From a checkpoint of a small mixture-of-experts model trained on Wikipedia.
Size: 9 layers, width 160, vocabulary 16384, 12.9M parameters.
Experts: 16 experts in each of 5 layers, 160 SwiGLU neurons an expert, 1 pick a token.
Below are experts of layer 6 (counted from 0) of a mixture-of-experts language model. Rows are named gate (a neuron's input weights, with its number), up (a neuron's input weights, with its number) and show model dimensions 0-159. Each number is 128 + 32 x the weight over its row's rms, rounded and kept within 0 to 255.
Before each expert's rows: a language model's description of what the expert responds to. This comes from a sample of Wikipedia text that the model never trained on.

# expert 7
What it handles: Decimal points inside coordinates and figures, commas after day numbers, and month names or time units, such as 143.74639, April 17, days.
gate5 [156  69 108 139 159 142 154 165 154 127 113  89 150  93 126 111 168 124 115 123  98  94 148 119 143 120 130 142 123 207 158 146 109 108 110 179 138 110 119 162 135  97 151  53 168 164 127  41 135  88 117 128 136 102 122 111 122 151 134 186  95 142 106 135  81 121 153 141  63 139 128 169 198 125  81 131 107 145 123 156  91 150  94  96 161 159 118 173 139 116  98 112 104 137 138 164 219 137 100  88 129 134 137 107 133 144 163 112  73  39 170 130  54 159 173 154 146 128 172 108 142 137 131  99  58 107  88 177  84 141 110  77 161 147 101 155  98 129 110 152 140  47 143 131  71  91 156 153 137 123 159 144 164 115  92 152 119 111 110 172]
up5 [171 118 110 141 161  29 161 114 118 108 119 149 154 126 134  76  75 122 119 153  79  70 104  93 112 148 142 154 169 158 117  90 178 125  83 158  82 145 121 159 106 126 153 107 148 175 100 116 126 158  91 127 141 102 129  96 109 100  83 140 124  85  65 136  86 129 134 124 179 149 140 103 137 128 155 106  56 109 123 124 100 137 132 157 161 149 107 190  93 170 146 165 119 128 154 153  91 104 114 174 149 124 169  51 140 143 110 149 134 165  83 129 133 100 119  86 144  97  79 152 120 115 145 123 116 145  97 175 134 153 162 105 143  81 174 140  68  99 133 144 172 136 208 236 109  91 103 167 133 181 154 205 129 123 129 109 141 123 112 104]

# expert 10
What it handles: Articles and possessive determiners starting a noun phrase after a preposition or verb, such as the, a, his, its, their.
gate7 [119 129  43 127 162 128 190  81  80 155 161 147 144 111 148 144 108 155 112 105 149 103 118 116 160 165 154 112 106 142 126 100 141 126 121 172 125  92 138 100 106  83  89 113 141 121  92 109 125 150 144 100  92  97 160 141 159 172 109 138 133 114 110 167 105 147 145 180 210 162 167 116 148 173 172 157 140 132  31 123 123 116 196 162 135  87 162 136 123 190  76 103 155 124 128  95 128 146 144  72 132 172 114 140 140 141 113 112 120  89 204 139 101  94 143 112 134 131  91 101 140 151 135 130 105 120 178 182 156  74 132 207  59 139 129 124 112 137 118 136 121  94 200 200  80 163  77 137 155 122 128 128 127  62 116 129  64 137 124 104]
up7 [ 91 145 187 103 170 112 110 127 148  90 138 123 156 119 115 125 149 156 113 145 134 118  96 185 125 153 105 116 164 181  69 144 105 138 226 166 168 125  95 149 103 139 101 115  96 168 167 107 121 149 122  78  74  87  95 105 157  87 107  76 145 109 157 114 129 175 129 103 114 148 114 128 150 133 130 137 131 128 145 106 125 116 147 103 121  60 122 114  89  98 118  85 100 112  92 144 172 182 132 123 188 103 137  97 123 165 173 103 209  89 159 118 132 130  97 177 100 130  51 126 191 157 119 114 125  95 139 143 147 133  88 162  96 115  70 155  99 112 142 160  64 145 173 179 168  80  89 153 128 141 121 139 109 128 155 130 169 179  78 216]

# expert 8
What it handles: Mid-word pieces of non-English personal and place names, such as Shenzhen, Wujiang, McGaugh, Mahalia, especially Asian, Arabic and Slavic names.
gate5 [ 64 149 116 190 128  75 104 118 150 168  65 169 193 130 137 130  66 117  95  79  94 145  96 127 146 108 150 126 101  87  93 168 114 156 108 156  87  92 114 131 109  60 128 151 122 138  74 147 182 161 136 123 151 134 117  66  82 138 179 107  75 116  97  81  77 157 124 134  87  94 142 104 145 171 100 169 132 109  82 164 111 117 109  78 158  88 141 116 115 134 134 112 140  76 147  95 120 100 151 120 130 105 109 134 156 131 166  70 177 149 139 136 164 171 135 132 108 150 161 145 148 143 104 105 117 144  99 203  85 125  73  84 117 163 108  90 136 220 111  84 144  86 103  96 146 101 112 124  94 111 125  79 107 169  81 172 137 155 159 151]
up5 [119 101 146 145 161  95 145 138  83 214  85 146 116 123  95 142 141 106 118 155 100  91 108 144 128 113 111 155 157 169 132 148  83 148 188 142 122 140 164 122 122 114 144 121 134 116 131 171 119 166 136 173  63 111 151 153 100 154 145 109  42 182 164 233 143 168 118  70 143 166 110 140 175 117 159 152 179 143 140 159 131 148 122 204 128 124 136 159 188 142 125  93 104  81 119 122 113 115 129 109 179 165 102 116 114 106 147  74 114 187 105  95 152  66 155 161  94 143 146 106 126 191  69 175 156  86 104 105 180 123  95 163 112 141 183 120 106 131  82 123 131 101 153 184  84 128 123 119 124  83 142 136 163 146 151  95 145 157 181 133]

# expert 0
What it handles: Linking verbs and conjunctions mid-sentence, mostly is, was, were, be, and, as, also, often after a comma or subject.
gate1 [169 188 136 159 147 148  79  95  97 123 179 116 160 115  99 142  56  85  98 187  63 159 115  91 126 122 198 110 109 156 118 128 145 156 150 159  86  92 105 153 128 107  93 122 170 181 105 138 182 132 116 153 207 128 112  61 156 100 169 125  92 132 139 143 100 126  85 115 118 140 154 190 144 131 111 122 115  89 131 153 161 193 139 143 108 135 121  74 135  91 150 119  90 121  90 144 122 143 123 130 143 152 137 202 143 154 104 152 129 117 130 147  89 161 121 133 128 114  90 101  95 173 153 195  79 149 172 108 198  87 108 216 140 167  90 162 123 122 141  87 145 169 113 105 182 127 162 128 129 122 160 111 167 183 154 122 115 150 149  85]
up1 [124 112 138 148 133 109 122  84 113 148 176 202 116 158 114 132 179 112  86  95  46 172 108 114 118 111 134 118 183 115 120 142 159 124  93 135 168 111 124 150 126 191 123  78 128  82  74  94  75 119 124 129 149 104 101 108 137 140 100 176  87 139 130 123  95  92 141 123 118 167 104  97  71 103 175 119 150 132 141 155 132 200  98 143  75  78  96 174 101 189 136 178 187 109 184 153 123 151 109  84 116 170  91 103 151 117 188 180 167 154 206 146 184 131 127 142 160 125 143 151 128 149  96  76 140  77 128  79 127  98 110 108 165 154 132 175 170 128 110 118 137 177  75 127 153 145 119 145 144 100 119 109 141 112 106 201 122 131 121  79]

# expert 14
What it handles: Pipes opening table rows and hyphens opening infobox list lines, such as - Coordinates:, | Total length:, | Golden Bears.
gate10 [ 98 157 147 139  99  87 159 117  98 114 137 134  77 142 152 137 105  75  97 137 134 163  93 113 131 151 195 139 110 121 107 164 105 185 141 116 162  90 144 102 148 162  95 114 100 152  69  95 136 119 139 113  96 163 136 146 134 146 133 181  89 145 205 203 108 106  82 157 141 110 174 118 167 124 119 108 120  87  54  89  87  96 144 120 133  99 168  95  92 141 139  88 120 110 123 129 135 157 117 149 182  68 135 120 115 143 149 158 100 113 194 108 122 105  28 111 124 162  96 176 112 103 169  88 174  90 148  86 133 164 121 136 147  94 136 156 129  78 171  78 142 135 169 150  45 103 143 121 156 157 174 119 167 159  87 133  71 106 129  80]
up10 [113 114 157 125 145 183  50 101 164 182 207 152 148  72 172 141 148  80 145 160 113 106 105  97 174 186 133 106 114 131 117 221  90  98 143 114 123 113 122 112  70 138 112 186 150 144 121  92 152 128 104 139 207 171 125 106 144 165 168  67 126 165  97 126 125  72 157 141 111  89 105 122 144 126 159 174 110  88 129 133 134 111 108 118 161 137  93 102 124 101 129 167 131 107 148 133 131 127 106 183 170 148 162 132 123  90 129 105  77 127 101 101  89 111 143  62  86 118  73  88 125 106 149 151  89 105  76 104  83 121 155 107 119 136 114  89 128 169  83  82  72 115  71  74 116 104 156 120 148 148 169 106 129  77 102  76 125 140 132 149]

# expert 15
What it handles: Newlines, paragraph breaks, table row ends, heading markers ==, and sentence-final periods or opening quotes that close one unit before the next.
gate1 [154 132 160 139 109 116 123 127 192 118  82 101  99  96  61 137 159 122 112 142 141 140  85 157  99 155 134  54 137 108  73 170  63 106 124 204 163 132 147 187 139 140 120 163 177 140 125  74 132 169  98 140 186 111 136 128  78 116 126 103 125 163 132  85  86 155 128 191 129 132 125 135  84 123 154 110 121 130 127 167 162  95 108 145 181 157 136 121 144 177  87 151 138 127 148 118 192  97 114  93 132 112 204 150  99 120 115 171  91 110  91  91 213 133 141 124 114 168  65 184  98 143  79 113 133 172 162 163 188 143 163  98 101 106  97 163 121 114 100 112 145 123 124 139 125 146 172 121 170 210 122 132 125 134 135 117 140  85 162 172]
up1 [132 170 126 111  96 152 160 135 158 111 128 100  91 176 168 182 198 188 114 146 106 128  83 138 120 120 169 136 139 179  49 109 162  91 106 196 128 130 143 114 114 152  59 140 107 103  95 180 152  89 139  49 159 120  98 126 102 124  92 195 139 180  89 119 156  92 105 135 165 153 173 133 178 126 154 178 159 116 108 138 125  34 141 186 134 133 100 108 112 161 136 106 133 105 149 168 140  59 131 118 115 145 121 147 138 152 162 122 116  54 149 103 129 139 108 133 119 143 137 149  41 176 138  78 150 187 171  78 143 137 129 168 120 119 120 106 153 147 118 129 149 175 143 117 160 135 119 153 186 120 134 124 179 126 144 134 167 107 141 148]

# expert 2
What it handles: Standalone space tokens before a number, in dates, ages and table cells, such as February 17, (age 58), | 12c.
gate7 [112 165 138 157 119 169 143 123  91 120 130 132 127 140 154 147  80 112  93 154 114 152 146 117 143 109 102 115  33 119 139 137 156 163  96 120 140  79 145 182 104  90 167 138 106 130 137  84 103 148 162  78  91 187 122  87 121 150 166 129  42 113  97 119 121 193 105 156 160 133 190 119 131 145 120 105 132  84 163 127  70 111  97 131 187 163 138 110 103 188 191 143 117 167 109 134  99 127 107 120 130  95 174 154 154  93 127 178 147 138 136 150 116 169 178 105  72 202 104 125 107 151 106 111  78  99 113  69 109 171 141  62  95 155 119 169  90  63 115 101 146 151 117 188 145 156 128 143  70 170  99 122 107 101 120 136 189 140 141  98]
up7 [110 138 143 195 118 123  75 209 178  94  83 117 124 137 169 159  78 167  83  60 161 110 175 113 147 102 108  75 111 152 125 178 149  85 125  83  88 159 179 172 143 160 136 149 117 131 162 136  56 130 152 134 132 123 112 101  97  65  94 109 152 133 113 137 161 153 118 130 143 143 123 156  97 121 153  91 146 108  87 137 122 129  97  96 108 140 161 108 119 102 118 118 165  65 131  96  99 101 189  98 138 151 182 111 137  78 155  77 104 122  77  82 196 127 164  94 131  99 146 182 132 162 134 118  88 106 177 164 170 143 145  90 189 127 120 102 102 100 105 148 105 112 170 141 152 165 127 145 217 111 105 125  90 117 143 135 151 188 142 134]